python train.py --n_layer=8 --d_model=384 --n_experts=128 --experts_per_token=6 --d_expert=32 --d_shared_expert=192 --activation="swiglu" --moe_layers=[2, 3, 4, 5, 6, 7] --router_score="softmax" --normalize_top_k=true --routed_scale=2.45 --balance_loss=0.00896 --balance_bias=false --router_noise=0.1 --shared_expert_gate=true --init_std_router=0.0193 --lr_router=0.00185 --vocab_size=39312 --norm="rmsnorm" --norm_eps=1e-06 --tie_embeddings=true --optimizer="soap_variant" --lr=0.00297 --beta1=0.95 --beta2=0.99 --grad_clip=1.0 --batch_tokens=65536 --seq_len=768 --train_tokens=326100000 --steps=4976 --dataset="wikipedia_en"
Below are experts of layer 4 (counted from 0) of a mixture-of-experts language model. Rows are named router (the router's row for the expert), down (a neuron's output weights, with its number) and show model dimensions 96-127. Each number is 200 + 20 x the weight over its row's rms, rounded and kept within 0 to 999.
Before each expert's rows: "raises" lists some tokens whose logits its average output raises strongly, later layers aside. This comes from a sample of Wikipedia text that the model never trained on.

# expert 38
raises: "The", "A", "R", "Ch", "C", "T"
router,215,216,206,201,247,180,215,226,186,220,190,197,180,209,208,193,222,178,171,190,215,208,170,213,199,197,225,164,170,222,175,208
down0,166,153,215,224,268,173,200,152,189,210,194,179,230,198,184,189,206,192,206,186,228,201,214,207,172,192,207,219,207,218,197,196
down1,190,178,201,197,202,201,232,205,194,230,244,210,181,217,205,182,207,199,214,210,200,197,183,221,197,206,176,165,203,188,222,199
down2,219,162,211,217,205,241,230,178,171,194,203,192,259,217,161,181,189,206,214,221,203,179,194,215,210,175,205,222,181,152,228,205
down3,180,177,194,193,158,196,229,189,168,214,216,187,198,156,174,214,212,218,204,191,204,207,238,203,180,214,227,187,197,180,206,204
down4,197,199,209,212,213,202,199,203,199,203,198,183,181,214,235,210,219,162,195,214,180,185,191,210,193,202,183,214,230,212,191,192
down5,198,224,219,190,191,188,182,205,210,152,203,188,217,209,190,222,168,198,213,218,193,190,193,189,198,206,223,166,206,220,191,201
down6,244,189,183,194,207,203,207,178,209,225,220,218,211,181,198,217,187,175,236,192,193,233,198,228,185,168,180,221,191,201,190,207
down7,213,184,218,183,209,174,215,189,208,212,199,202,165,196,187,190,251,195,176,185,183,209,220,206,204,199,204,231,173,217,197,224
down8,229,231,176,193,237,191,193,193,201,203,181,169,191,172,224,193,244,195,169,193,199,182,162,215,176,184,261,190,187,219,144,197
down9,200,194,212,223,208,200,183,214,190,200,162,203,184,172,214,180,164,232,239,207,200,233,231,229,203,199,181,207,199,207,241,194
down10,197,162,196,203,207,200,180,195,161,184,202,231,206,188,204,194,222,196,239,211,188,234,198,185,180,185,217,218,175,194,200,215
down11,225,195,215,213,187,187,164,206,211,211,208,200,214,212,197,169,195,192,213,156,186,212,209,212,201,189,174,217,197,204,182,188
down12,202,221,215,206,204,215,219,217,217,199,206,200,176,180,196,212,200,185,177,206,193,194,190,136,159,150,186,195,179,212,168,177
down13,211,226,234,173,219,165,185,200,213,194,209,214,170,179,213,213,204,227,201,189,188,213,201,213,170,182,160,183,200,223,194,185
down14,192,183,213,222,176,216,215,182,197,204,204,218,173,240,191,208,190,153,196,197,213,189,225,194,178,203,146,201,194,216,207,163
down15,220,222,194,203,179,204,214,234,199,155,179,202,178,196,202,210,192,209,244,221,207,204,203,190,187,203,218,187,183,229,238,237
down16,195,178,223,227,193,197,164,229,200,211,193,205,188,230,204,173,194,230,182,178,216,196,223,194,185,191,205,181,220,255,190,214
down17,197,216,202,205,206,200,203,162,218,194,218,174,214,169,189,190,210,205,206,197,235,187,177,187,207,226,173,222,184,186,179,226
down18,202,177,235,184,218,187,195,214,155,220,216,191,183,187,203,173,241,183,211,218,216,215,225,164,178,242,190,219,170,226,195,213
down19,176,198,164,228,198,181,197,202,201,197,188,227,217,195,181,198,184,262,185,227,189,205,203,201,176,205,207,200,199,167,214,212
down20,185,201,224,163,184,227,209,220,182,173,185,217,209,191,190,208,218,213,230,186,207,180,203,216,212,196,178,257,160,181,207,162
down21,194,200,181,216,209,185,192,184,160,203,211,192,233,212,193,196,223,188,231,188,201,143,174,218,257,199,160,209,180,197,197,194
down22,206,187,183,190,218,175,230,186,203,181,206,182,195,184,196,199,174,234,206,213,174,206,207,183,186,214,191,173,238,181,212,206

# expert 21
raises: "Note", "also", "later", "including", "with", "via"
router,195,218,202,224,198,211,198,202,206,212,202,198,182,209,207,226,223,185,205,217,200,219,213,208,184,192,208,216,211,181,227,170
down0,190,202,169,153,232,185,201,187,225,206,223,193,190,189,192,195,198,192,161,187,231,198,213,212,220,229,211,217,207,213,190,198
down1,205,217,216,194,229,182,190,212,153,184,200,210,189,192,192,208,199,198,199,178,224,205,141,225,231,207,221,230,179,181,171,178
down2,176,205,180,210,193,199,219,194,236,213,217,217,204,212,235,198,231,180,191,208,185,191,224,194,197,208,213,225,228,178,199,177
down3,209,235,215,204,205,201,214,190,184,165,194,228,190,210,222,206,208,166,183,190,218,177,188,243,213,240,190,223,216,177,187,184
down4,179,199,230,210,203,197,169,208,201,207,164,194,210,156,217,252,206,217,218,151,212,213,213,204,183,207,208,203,241,200,198,212
down5,199,215,181,172,216,190,210,239,198,196,187,191,153,191,185,216,211,198,172,205,200,166,207,192,214,224,210,194,179,193,207,169
down6,187,226,216,186,239,189,183,203,212,190,218,177,181,214,205,190,231,217,215,155,216,227,198,192,214,198,157,203,209,218,145,215
down7,196,182,174,206,203,215,191,203,194,197,233,183,183,178,192,180,213,174,203,205,209,170,175,243,231,216,217,219,201,216,162,196
down8,204,221,192,205,202,169,209,218,189,198,191,221,189,227,217,190,209,244,187,210,206,222,242,188,199,190,165,213,214,186,213,194
down9,168,206,201,176,199,173,193,205,206,203,227,188,194,150,188,227,197,195,198,190,195,212,164,201,213,226,175,199,208,238,215,199
down10,189,230,232,234,166,196,210,224,212,192,218,186,190,212,173,196,228,194,206,232,210,202,174,226,200,193,223,232,193,195,196,174
down11,204,187,171,241,177,213,216,206,195,151,193,205,216,196,170,221,195,176,182,207,206,181,186,202,208,189,214,202,184,240,213,207
down12,219,187,180,212,196,188,194,144,221,193,175,200,179,221,167,186,192,233,186,174,201,178,203,199,224,206,213,230,219,222,183,187
down13,205,230,202,210,202,192,208,192,218,202,166,225,178,212,183,218,201,189,173,224,155,206,191,202,186,187,221,203,240,207,208,164
down14,207,230,184,217,190,172,174,218,198,232,221,196,176,214,211,200,225,225,166,157,231,187,196,177,189,209,204,207,183,165,188,192
down15,207,206,204,182,195,187,167,176,154,179,177,203,163,180,216,206,211,193,203,205,205,237,213,208,195,201,239,198,216,242,168,212
down16,201,234,226,195,213,155,243,209,182,226,204,194,181,212,218,216,205,228,198,223,183,195,227,189,193,234,221,220,192,218,191,215
down17,219,217,179,221,195,227,205,179,173,204,214,170,186,213,221,181,199,195,230,209,210,218,237,190,182,213,193,205,170,164,169,193
down18,241,232,184,190,179,186,207,198,204,174,223,198,187,201,213,196,213,209,189,200,190,177,201,160,160,189,184,166,214,194,197,176
down19,194,170,190,197,194,240,228,196,217,192,180,234,209,188,209,212,211,204,217,216,192,196,241,203,202,194,211,204,165,207,187,213
down20,246,198,222,185,215,174,223,189,202,201,184,191,214,206,171,261,206,226,177,204,181,189,190,196,209,232,212,223,190,194,171,204
down21,211,193,187,203,186,189,243,214,211,157,198,200,232,169,204,223,229,226,188,227,177,158,210,205,152,215,206,182,216,245,233,219
down22,170,191,226,162,242,208,172,195,207,197,187,213,216,200,185,161,236,221,211,180,250,201,214,215,218,167,169,179,182,194,226,184

# expert 57
raises: " of", " in", ",", " from", " (", " for"
router,168,225,199,194,188,190,233,225,207,219,204,182,240,199,202,205,184,178,212,194,206,190,167,203,205,200,227,230,174,192,215,209
down0,208,209,191,184,212,226,209,215,180,201,215,198,186,170,240,192,178,189,246,183,217,222,188,203,209,215,206,206,195,201,187,224
down1,228,220,198,237,172,210,202,158,213,189,173,225,187,198,182,166,219,200,196,204,204,188,219,186,167,179,219,180,212,194,179,209
down2,193,190,207,208,185,217,213,226,169,188,209,213,234,216,221,233,188,190,196,176,244,212,203,148,199,237,236,216,209,229,181,198
down3,240,203,204,210,213,202,207,183,215,205,229,239,161,201,195,190,188,174,186,184,190,184,192,175,172,219,199,219,217,216,199,174
down4,186,217,202,208,213,190,196,165,214,197,205,203,207,217,223,211,207,194,205,152,153,188,212,223,220,213,198,207,177,165,206,169
down5,217,182,162,154,231,216,204,204,200,178,187,193,215,196,167,199,182,199,191,247,194,199,229,228,156,198,222,193,256,199,232,213
down6,233,223,187,209,193,196,207,192,213,220,236,188,184,178,179,194,185,201,224,271,207,210,207,199,185,205,190,197,176,238,210,215
down7,182,199,204,196,195,161,238,200,213,208,174,282,201,202,212,224,190,203,176,225,196,206,172,240,163,152,185,181,195,210,183,179
down8,194,209,206,220,195,209,228,184,201,208,199,206,221,210,180,214,201,213,217,237,185,207,233,202,205,196,191,225,222,212,221,190
down9,214,200,218,210,198,186,223,187,197,214,200,178,192,217,246,214,244,186,204,219,204,190,199,236,218,199,213,164,212,200,192,183
down10,215,225,196,194,165,205,166,194,207,192,210,199,226,172,184,200,206,201,211,179,192,199,201,224,192,216,230,204,244,207,201,204
down11,206,213,207,217,171,195,191,206,161,208,215,216,227,195,184,232,180,220,205,187,213,187,210,192,196,174,205,205,227,225,184,195
down12,192,169,184,203,220,191,155,201,202,195,230,181,198,213,178,231,183,216,204,174,208,196,189,218,218,210,166,208,179,213,188,200
down13,172,207,195,191,227,201,172,207,152,159,192,202,213,225,203,190,218,243,205,202,194,200,197,223,185,196,189,200,207,168,214,228
down14,222,184,209,190,181,190,227,224,214,211,169,236,204,167,212,213,192,225,215,211,197,197,183,209,198,199,115,186,186,210,216,181
down15,208,195,154,185,223,211,191,206,201,207,245,201,218,216,195,203,218,183,194,191,194,217,187,182,224,200,199,207,192,200,202,209
down16,243,210,209,203,214,186,204,164,183,195,219,162,222,196,209,212,192,183,190,200,180,173,218,188,193,208,229,162,178,196,177,210
down17,196,196,216,225,205,242,204,218,185,182,215,196,217,204,226,225,214,196,220,214,215,236,198,200,164,189,171,176,196,188,172,219
down18,199,217,164,208,194,228,225,222,204,233,210,186,214,203,184,222,213,198,210,209,181,205,193,193,149,214,220,173,231,198,221,197
down19,160,198,238,176,201,179,190,186,175,183,168,204,170,175,199,199,176,184,178,193,173,233,199,188,200,186,242,211,180,197,191,197
down20,188,189,178,216,175,223,188,220,214,189,201,230,210,213,193,193,213,230,234,229,191,184,200,199,175,218,201,194,223,216,183,196
down21,191,204,212,203,203,190,215,208,202,192,207,240,195,195,181,213,180,210,198,195,200,199,205,145,200,153,187,215,187,220,228,176
down22,187,204,180,189,185,196,186,200,204,205,225,181,200,188,206,189,206,193,239,159,195,200,185,174,232,228,186,213,227,205,214,189

# expert 120
raises: "12", "10", "11", "15", "17", "13"
router,183,222,219,199,223,220,212,205,213,177,203,193,233,217,185,205,217,205,185,176,173,191,173,179,198,198,205,210,236,185,173,175
down0,185,216,176,218,209,234,193,206,190,194,208,232,225,214,196,226,199,196,213,193,215,159,195,163,183,183,180,186,181,164,244,190
down1,204,210,202,208,215,256,185,211,209,210,192,204,205,210,184,193,191,227,195,182,215,204,206,218,184,215,182,241,165,193,232,212
down2,198,195,206,170,260,206,186,183,188,185,250,196,197,175,187,157,215,228,163,187,201,209,199,254,184,233,209,187,217,223,204,174
down3,226,186,190,177,192,157,173,231,176,183,191,207,219,215,212,215,195,219,214,212,223,187,213,227,194,225,160,167,195,209,222,205
down4,211,184,209,199,192,170,190,204,171,194,185,203,185,172,165,220,205,207,248,209,227,210,245,164,229,239,205,211,205,235,193,193
down5,204,206,215,180,189,201,218,198,207,210,191,212,209,206,217,185,180,189,185,192,188,203,224,214,208,204,246,192,178,188,182,183
down6,229,194,171,232,218,185,201,203,191,203,232,195,175,194,221,184,207,221,195,242,178,230,228,190,197,232,229,200,195,253,223,196
down7,168,170,233,186,169,198,193,208,160,204,173,168,234,192,207,181,184,194,194,182,204,218,216,181,197,226,212,187,206,183,197,188
down8,239,214,199,211,182,187,198,187,216,228,189,197,158,203,184,212,195,194,165,204,198,207,183,207,220,181,170,232,227,202,169,227
down9,206,187,170,213,206,197,214,199,211,175,202,199,211,211,207,179,185,207,202,186,239,161,200,198,195,184,245,202,234,195,158,223
down10,206,158,187,197,171,193,189,177,223,193,201,213,188,167,200,225,204,195,199,197,199,229,206,221,233,170,225,187,231,179,190,203
down11,194,192,170,191,221,221,211,141,241,189,208,234,208,186,210,160,173,183,192,212,226,226,246,193,188,193,186,237,208,214,202,214
down12,208,185,195,198,182,210,205,192,213,192,223,182,168,207,184,206,210,193,181,194,216,202,213,230,227,172,169,222,184,224,184,214
down13,184,201,224,191,174,202,181,205,182,178,193,220,168,195,218,187,211,218,202,168,207,172,196,204,203,232,192,212,189,186,186,200
down14,227,167,176,196,191,169,216,171,228,211,184,179,197,177,203,186,191,199,171,182,223,191,188,201,191,201,203,165,183,201,195,194
down15,164,194,195,189,208,219,210,234,177,203,199,213,205,219,198,199,200,174,177,184,213,178,189,171,221,167,181,215,193,203,201,173
down16,205,182,189,183,193,205,192,166,239,201,214,198,179,181,186,218,200,211,200,223,167,219,161,218,190,196,194,174,221,221,197,198
down17,159,184,193,199,192,229,199,205,161,188,180,194,191,230,225,205,206,157,191,208,183,172,175,184,183,185,206,240,175,229,217,204
down18,183,180,208,196,212,244,247,210,203,177,170,179,180,241,219,175,192,183,225,210,180,224,193,200,196,183,202,177,196,207,204,199
down19,194,199,196,206,236,197,188,207,210,191,195,190,171,189,211,171,208,215,237,214,195,223,197,217,219,200,215,202,224,200,200,201
down20,215,208,192,165,199,193,199,200,208,200,177,194,185,226,217,246,189,155,170,168,194,227,223,211,208,197,212,189,208,221,162,212
down21,185,200,188,228,205,199,207,227,208,201,217,207,193,213,185,194,219,232,198,214,195,200,225,210,194,222,197,232,162,161,191,189
down22,198,202,196,206,174,202,190,215,198,201,195,183,201,219,214,186,208,182,190,190,181,178,228,182,203,262,241,180,207,202,222,220

# expert 11
raises: " important", " adult", " entire", " alternative", " extended", " official"
router,163,235,173,204,207,220,207,211,197,211,196,184,208,199,185,190,177,197,228,176,234,206,198,234,200,230,213,210,179,184,238,208
down0,209,230,188,212,202,209,169,175,183,186,200,207,224,208,212,185,209,192,190,178,176,245,188,178,166,200,203,209,207,202,178,233
down1,181,190,214,227,214,200,235,190,163,213,179,203,200,198,209,195,183,232,219,183,222,251,198,201,214,182,181,238,168,174,175,197
down2,217,226,192,223,154,224,178,202,181,239,176,207,199,169,154,172,193,176,203,184,161,216,198,201,221,212,221,204,199,194,197,208
down3,201,192,211,216,187,232,199,192,191,208,193,144,204,238,187,233,201,192,215,172,201,197,182,204,201,198,201,209,208,213,195,207
down4,168,209,202,237,200,183,200,200,204,176,174,202,224,183,200,178,207,216,209,198,203,176,205,216,189,255,199,211,194,217,169,201
down5,237,174,190,171,185,233,221,226,156,189,216,190,208,173,212,194,223,169,221,220,197,203,187,194,217,199,201,176,219,190,196,210
down6,236,168,175,193,181,189,210,157,206,170,156,198,208,237,211,205,219,214,173,202,189,206,200,219,246,143,204,182,203,213,200,184
down7,168,156,209,214,187,226,204,177,198,200,211,175,190,193,216,206,206,212,181,220,217,180,188,223,197,230,190,237,200,180,191,211
down8,201,202,172,170,210,223,193,200,200,199,195,152,231,170,200,217,186,201,215,194,189,171,208,195,217,184,214,204,213,178,210,197
down9,213,168,175,213,200,209,204,217,203,198,176,195,202,179,230,229,221,181,212,188,194,209,225,228,176,190,201,207,204,160,189,248
down10,208,231,237,239,206,217,216,200,213,169,176,195,203,191,207,171,190,201,200,193,210,187,195,200,186,196,217,198,212,196,173,231
down11,221,227,210,216,203,198,221,219,167,173,230,218,213,193,195,227,184,209,203,200,176,222,215,186,200,218,204,200,144,234,231,203
down12,205,173,187,192,219,181,191,215,190,156,173,186,221,245,207,196,174,184,220,214,201,200,178,172,174,225,213,187,199,163,206,249
down13,206,202,211,230,196,206,204,199,231,180,203,189,174,208,208,169,194,192,187,195,199,179,205,207,183,225,225,186,187,211,174,196
down14,209,171,176,176,182,202,157,193,173,197,215,201,174,181,176,231,193,225,184,200,211,197,174,203,192,198,222,197,189,194,182,197
down15,189,167,222,209,191,208,174,204,211,170,231,191,203,203,205,204,221,198,237,178,176,221,199,184,208,220,165,171,218,198,193,234
down16,143,211,191,219,173,202,234,173,219,170,239,205,220,197,210,232,223,194,215,177,206,216,169,243,231,187,171,221,205,199,220,173
down17,215,230,172,201,229,217,183,187,212,192,205,189,217,192,194,199,210,197,183,164,206,226,188,246,183,212,187,187,215,213,218,226
down18,222,179,209,173,192,223,216,214,191,194,203,178,185,232,239,178,170,161,196,205,184,220,227,212,179,167,238,219,221,209,205,201
down19,185,169,240,206,201,224,189,163,220,190,174,140,200,214,246,218,225,198,190,190,196,183,183,225,220,237,189,228,210,228,218,217
down20,191,183,203,200,223,203,185,202,198,163,210,243,212,217,201,196,211,163,194,177,216,208,177,172,214,189,149,183,182,246,197,195
down21,192,177,162,174,190,173,213,217,159,193,170,185,184,230,222,182,215,208,200,179,215,190,201,225,228,227,210,205,197,206,202,236
down22,195,189,196,193,189,181,237,178,214,184,192,187,204,191,188,209,185,157,215,224,201,202,206,204,204,194,169,242,206,169,219,201

# expert 0
raises: " ", " time", " of"
router,214,211,215,184,182,191,178,215,180,223,196,182,203,244,183,208,200,183,232,203,180,191,188,194,237,227,194,183,210,257,203,206
down0,204,189,189,188,172,211,210,191,226,221,180,167,207,236,161,198,220,235,240,208,183,174,177,168,200,197,184,187,187,206,175,185
down1,219,188,185,200,187,176,175,231,193,190,177,237,217,191,210,196,175,231,193,191,195,214,239,186,200,177,219,194,229,186,218,205
down2,249,218,200,198,185,185,203,200,177,196,175,220,192,178,206,193,193,184,209,187,169,173,220,203,205,197,171,201,199,188,158,203
down3,187,238,188,202,187,211,195,217,209,211,191,221,177,189,220,201,197,196,222,215,202,170,233,224,202,181,205,200,194,201,230,208
down4,246,233,171,173,243,156,194,159,202,196,229,158,208,193,178,210,219,207,176,217,219,198,211,191,166,212,196,228,219,214,189,197
down5,206,204,181,196,201,239,188,244,228,216,183,194,228,182,198,166,222,204,181,198,217,202,190,201,214,155,205,212,163,174,192,148
down6,193,221,211,216,219,168,216,182,212,208,202,214,187,210,209,189,244,214,210,208,218,219,212,199,203,210,185,202,207,229,167,196
down7,203,218,239,199,189,193,196,210,236,212,196,196,176,216,167,195,170,225,195,168,175,190,190,191,194,241,194,205,195,190,168,188
down8,197,222,201,205,193,206,167,209,188,212,200,201,211,249,191,193,218,214,206,223,170,229,201,216,182,212,187,177,175,242,205,225
down9,194,187,193,221,181,231,211,186,212,205,205,237,183,213,185,242,229,191,194,192,217,197,201,206,192,207,219,227,207,228,191,223
down10,200,202,188,175,184,196,192,179,238,170,222,215,177,163,177,188,212,195,174,213,192,214,202,211,186,177,241,196,205,201,187,170
down11,195,204,170,200,212,204,229,200,189,199,178,243,225,169,197,209,191,187,222,215,198,194,208,230,198,172,208,190,231,169,145,217
down12,204,188,191,185,187,186,217,205,188,207,138,188,202,174,185,196,160,198,186,203,231,162,227,214,188,210,215,201,173,187,202,172
down13,206,195,207,228,176,165,128,215,176,215,197,191,209,234,207,165,225,198,213,176,197,199,190,196,255,231,139,185,175,173,206,190
down14,232,197,228,210,220,185,181,199,204,188,188,192,195,185,179,175,212,187,214,240,173,151,199,219,196,220,196,190,221,180,176,226
down15,196,180,217,221,188,197,180,208,196,236,219,193,187,184,220,189,197,225,199,184,192,197,169,188,204,205,197,190,200,195,167,192
down16,249,181,219,210,186,213,175,199,203,202,188,166,216,201,202,220,240,186,250,195,205,184,185,180,200,190,211,202,202,240,208,196
down17,196,221,218,178,203,191,198,213,176,206,176,180,197,179,187,215,199,233,171,221,226,224,197,195,168,182,204,227,211,196,217,159
down18,202,203,215,201,188,156,167,216,209,198,165,188,200,207,202,201,227,241,180,190,176,180,179,203,210,238,155,218,194,192,213,185
down19,198,213,220,230,201,199,187,209,216,208,193,185,220,176,195,185,195,225,179,188,223,170,179,198,188,239,232,211,198,181,207,200
down20,199,202,222,179,202,236,188,200,174,214,234,194,195,192,204,198,206,202,197,177,228,198,195,182,175,195,193,189,200,165,181,194
down21,217,198,171,199,202,205,211,210,185,188,223,229,213,195,186,215,195,178,204,198,216,216,198,198,169,182,212,256,194,189,182,232
down22,219,199,234,193,251,204,204,204,208,208,196,201,231,228,163,197,250,187,209,185,205,200,176,227,159,186,200,174,184,166,214,216

# expert 35
raises: " same", " latter", " next", " last", " whole", " entire"
router,187,183,202,235,185,210,194,154,214,210,244,190,215,225,229,211,198,204,219,199,225,172,206,196,215,201,192,230,167,214,199,187
down0,238,177,172,190,207,156,202,197,193,202,213,191,176,204,193,210,205,185,164,199,177,200,209,238,190,166,187,199,208,202,219,182
down1,210,192,207,209,227,198,196,210,206,214,203,199,188,223,232,191,218,176,191,196,191,199,217,216,176,203,182,187,177,188,156,176
down2,215,209,181,207,147,195,186,192,228,183,176,201,223,194,171,168,200,212,209,217,179,185,198,215,197,184,183,197,189,204,174,171
down3,215,170,160,236,217,211,224,167,235,174,219,171,171,192,210,165,193,194,210,175,192,180,169,178,229,204,191,173,198,200,209,232
down4,193,243,211,176,201,186,210,181,194,185,198,194,216,179,199,178,187,189,240,182,215,198,187,160,203,208,183,161,198,194,218,195
down5,205,180,203,211,199,217,210,176,205,202,148,207,205,181,209,224,216,204,185,185,216,227,156,213,186,250,190,204,203,209,174,232
down6,216,231,231,227,196,152,197,213,195,210,197,194,207,183,191,192,201,174,189,200,183,178,225,214,193,201,211,203,194,196,229,179
down7,209,218,193,201,146,226,159,184,185,219,205,152,192,201,168,179,229,183,209,171,199,218,191,210,193,188,216,200,181,214,163,178
down8,218,215,223,195,200,185,183,190,199,210,198,228,218,225,216,204,189,213,204,184,208,240,207,234,219,182,201,190,191,187,233,201
down9,179,203,168,214,197,214,184,198,226,172,195,198,202,206,169,194,223,239,210,191,218,216,215,198,202,224,178,182,241,188,194,221
down10,210,194,180,221,203,209,199,214,240,185,224,175,205,230,180,217,182,231,179,214,194,202,169,228,200,179,196,183,217,216,180,227
down11,235,205,172,220,210,192,176,211,184,199,215,202,193,194,216,191,205,211,188,187,188,207,222,187,208,194,163,193,252,198,164,183
down12,191,169,208,189,199,164,180,167,189,195,177,213,172,229,190,217,199,177,216,233,220,155,216,219,232,182,217,172,231,191,199,192
down13,203,220,204,216,189,240,178,196,228,205,220,260,207,223,204,183,209,224,231,219,175,228,199,201,168,197,197,208,241,211,223,166
down14,227,168,212,181,212,186,211,196,203,217,233,179,205,161,185,221,207,180,192,190,211,216,203,186,231,187,210,222,179,233,234,184
down15,213,208,210,208,181,262,212,195,166,199,221,215,210,163,205,213,214,199,173,205,189,208,213,225,205,230,208,223,224,200,192,232
down16,181,202,195,222,224,191,191,204,209,196,242,232,209,229,189,182,217,230,167,173,181,222,221,222,152,192,223,207,178,177,220,190
down17,208,219,170,179,194,157,217,195,213,187,201,200,206,200,201,211,197,183,168,233,192,202,204,234,188,223,203,163,221,228,183,189
down18,184,208,164,210,202,211,189,228,172,234,224,229,212,201,209,147,233,192,240,180,199,207,188,183,209,215,186,178,234,197,200,192
down19,212,226,182,188,216,176,238,189,171,194,216,216,215,161,215,183,171,192,188,225,199,186,185,193,185,192,212,207,204,165,197,200
down20,202,212,233,172,222,196,191,206,204,204,209,207,219,179,219,208,205,191,183,206,233,233,187,211,166,199,232,205,165,178,201,166
down21,185,198,192,162,196,249,196,172,212,232,192,227,213,197,207,199,193,217,238,185,243,192,196,191,186,245,170,222,161,184,212,166
down22,242,197,223,197,163,189,221,219,201,183,163,180,172,202,209,211,187,164,167,213,205,171,189,229,203,187,242,201,174,206,187,213

# expert 125
raises: "19", "1", "20", "2", "9", "4"
router,207,195,197,196,238,211,213,206,210,214,217,199,199,174,192,201,223,214,195,205,171,177,199,198,184,187,218,227,216,183,194,174
down0,207,223,208,217,208,188,160,187,193,189,174,196,177,232,222,195,192,207,220,195,176,237,205,210,181,230,217,218,189,169,197,202
down1,195,197,203,170,206,213,186,196,203,210,213,186,195,192,204,185,219,189,202,175,189,227,145,219,196,181,204,164,223,232,212,200
down2,173,188,185,208,221,199,177,220,198,215,206,202,191,187,217,173,216,215,222,224,201,205,208,198,197,198,170,190,177,217,232,190
down3,191,199,218,235,201,173,175,182,215,202,176,207,182,234,179,176,202,194,179,185,181,183,190,178,205,236,206,227,206,203,248,212
down4,184,194,193,163,166,216,189,182,161,218,187,181,232,174,161,212,214,229,219,191,181,223,187,200,206,148,200,207,195,226,211,135
down5,195,185,162,180,201,210,179,205,198,196,238,208,190,232,211,201,215,186,216,224,198,217,205,194,217,220,185,166,209,205,233,198
down6,187,198,196,198,190,191,198,184,197,209,215,166,202,209,187,186,220,218,199,181,196,191,215,185,189,229,153,219,200,210,190,194
down7,213,191,223,215,209,211,213,208,176,208,202,200,199,181,208,213,185,187,192,205,198,220,152,197,182,210,194,215,174,156,224,216
down8,190,186,215,226,188,245,185,204,206,211,172,152,187,212,148,234,223,195,206,186,225,184,205,195,212,196,201,234,201,242,164,192
down9,184,233,198,201,200,206,208,193,215,172,202,189,205,212,204,215,221,196,206,212,194,190,213,189,198,206,183,232,186,234,199,214
down10,207,205,190,214,158,195,184,161,177,189,212,196,200,211,215,241,211,213,211,233,213,231,199,229,197,202,191,204,182,185,187,194
down11,178,203,223,211,201,242,166,185,171,217,204,179,202,207,216,203,215,194,207,212,194,205,206,184,213,206,200,218,186,233,159,214
down12,245,209,226,205,191,175,189,225,245,230,212,213,188,212,209,184,198,179,216,226,220,188,195,179,252,193,178,224,200,192,223,183
down13,169,204,187,219,204,247,182,210,203,188,197,205,185,210,196,208,200,190,196,187,228,201,184,203,174,209,182,202,181,206,195,219
down14,181,171,193,199,178,162,240,199,202,156,199,171,177,169,223,206,208,193,213,203,202,205,220,175,200,201,212,189,193,233,188,198
down15,177,192,177,191,217,205,180,186,203,209,186,168,186,211,218,185,212,194,160,188,193,161,189,203,182,212,204,194,195,225,188,194
down16,173,207,202,193,188,213,207,166,158,180,232,198,195,176,231,210,163,224,183,164,189,184,217,214,184,191,214,180,208,206,193,198
down17,216,207,215,215,221,208,209,154,195,206,161,239,186,187,204,227,178,197,203,215,193,204,208,202,203,178,192,192,182,216,227,192
down18,201,187,198,210,205,208,195,188,196,197,181,225,199,224,217,222,156,213,235,210,177,194,218,202,213,176,182,204,168,211,204,184
down19,202,196,203,193,213,216,214,156,217,218,224,204,220,189,202,231,196,192,232,229,228,185,188,213,165,182,204,185,178,175,150,264
down20,168,175,211,226,156,208,178,219,226,200,169,179,204,181,204,233,190,216,210,192,171,184,209,187,188,181,190,213,171,243,154,204
down21,152,205,210,231,171,230,165,232,226,194,177,187,203,188,184,200,233,198,187,201,222,152,179,207,203,162,225,195,184,167,198,162
down22,187,197,181,219,207,233,219,221,195,222,187,215,185,229,205,162,192,193,200,178,184,202,194,201,208,199,167,183,201,196,182,231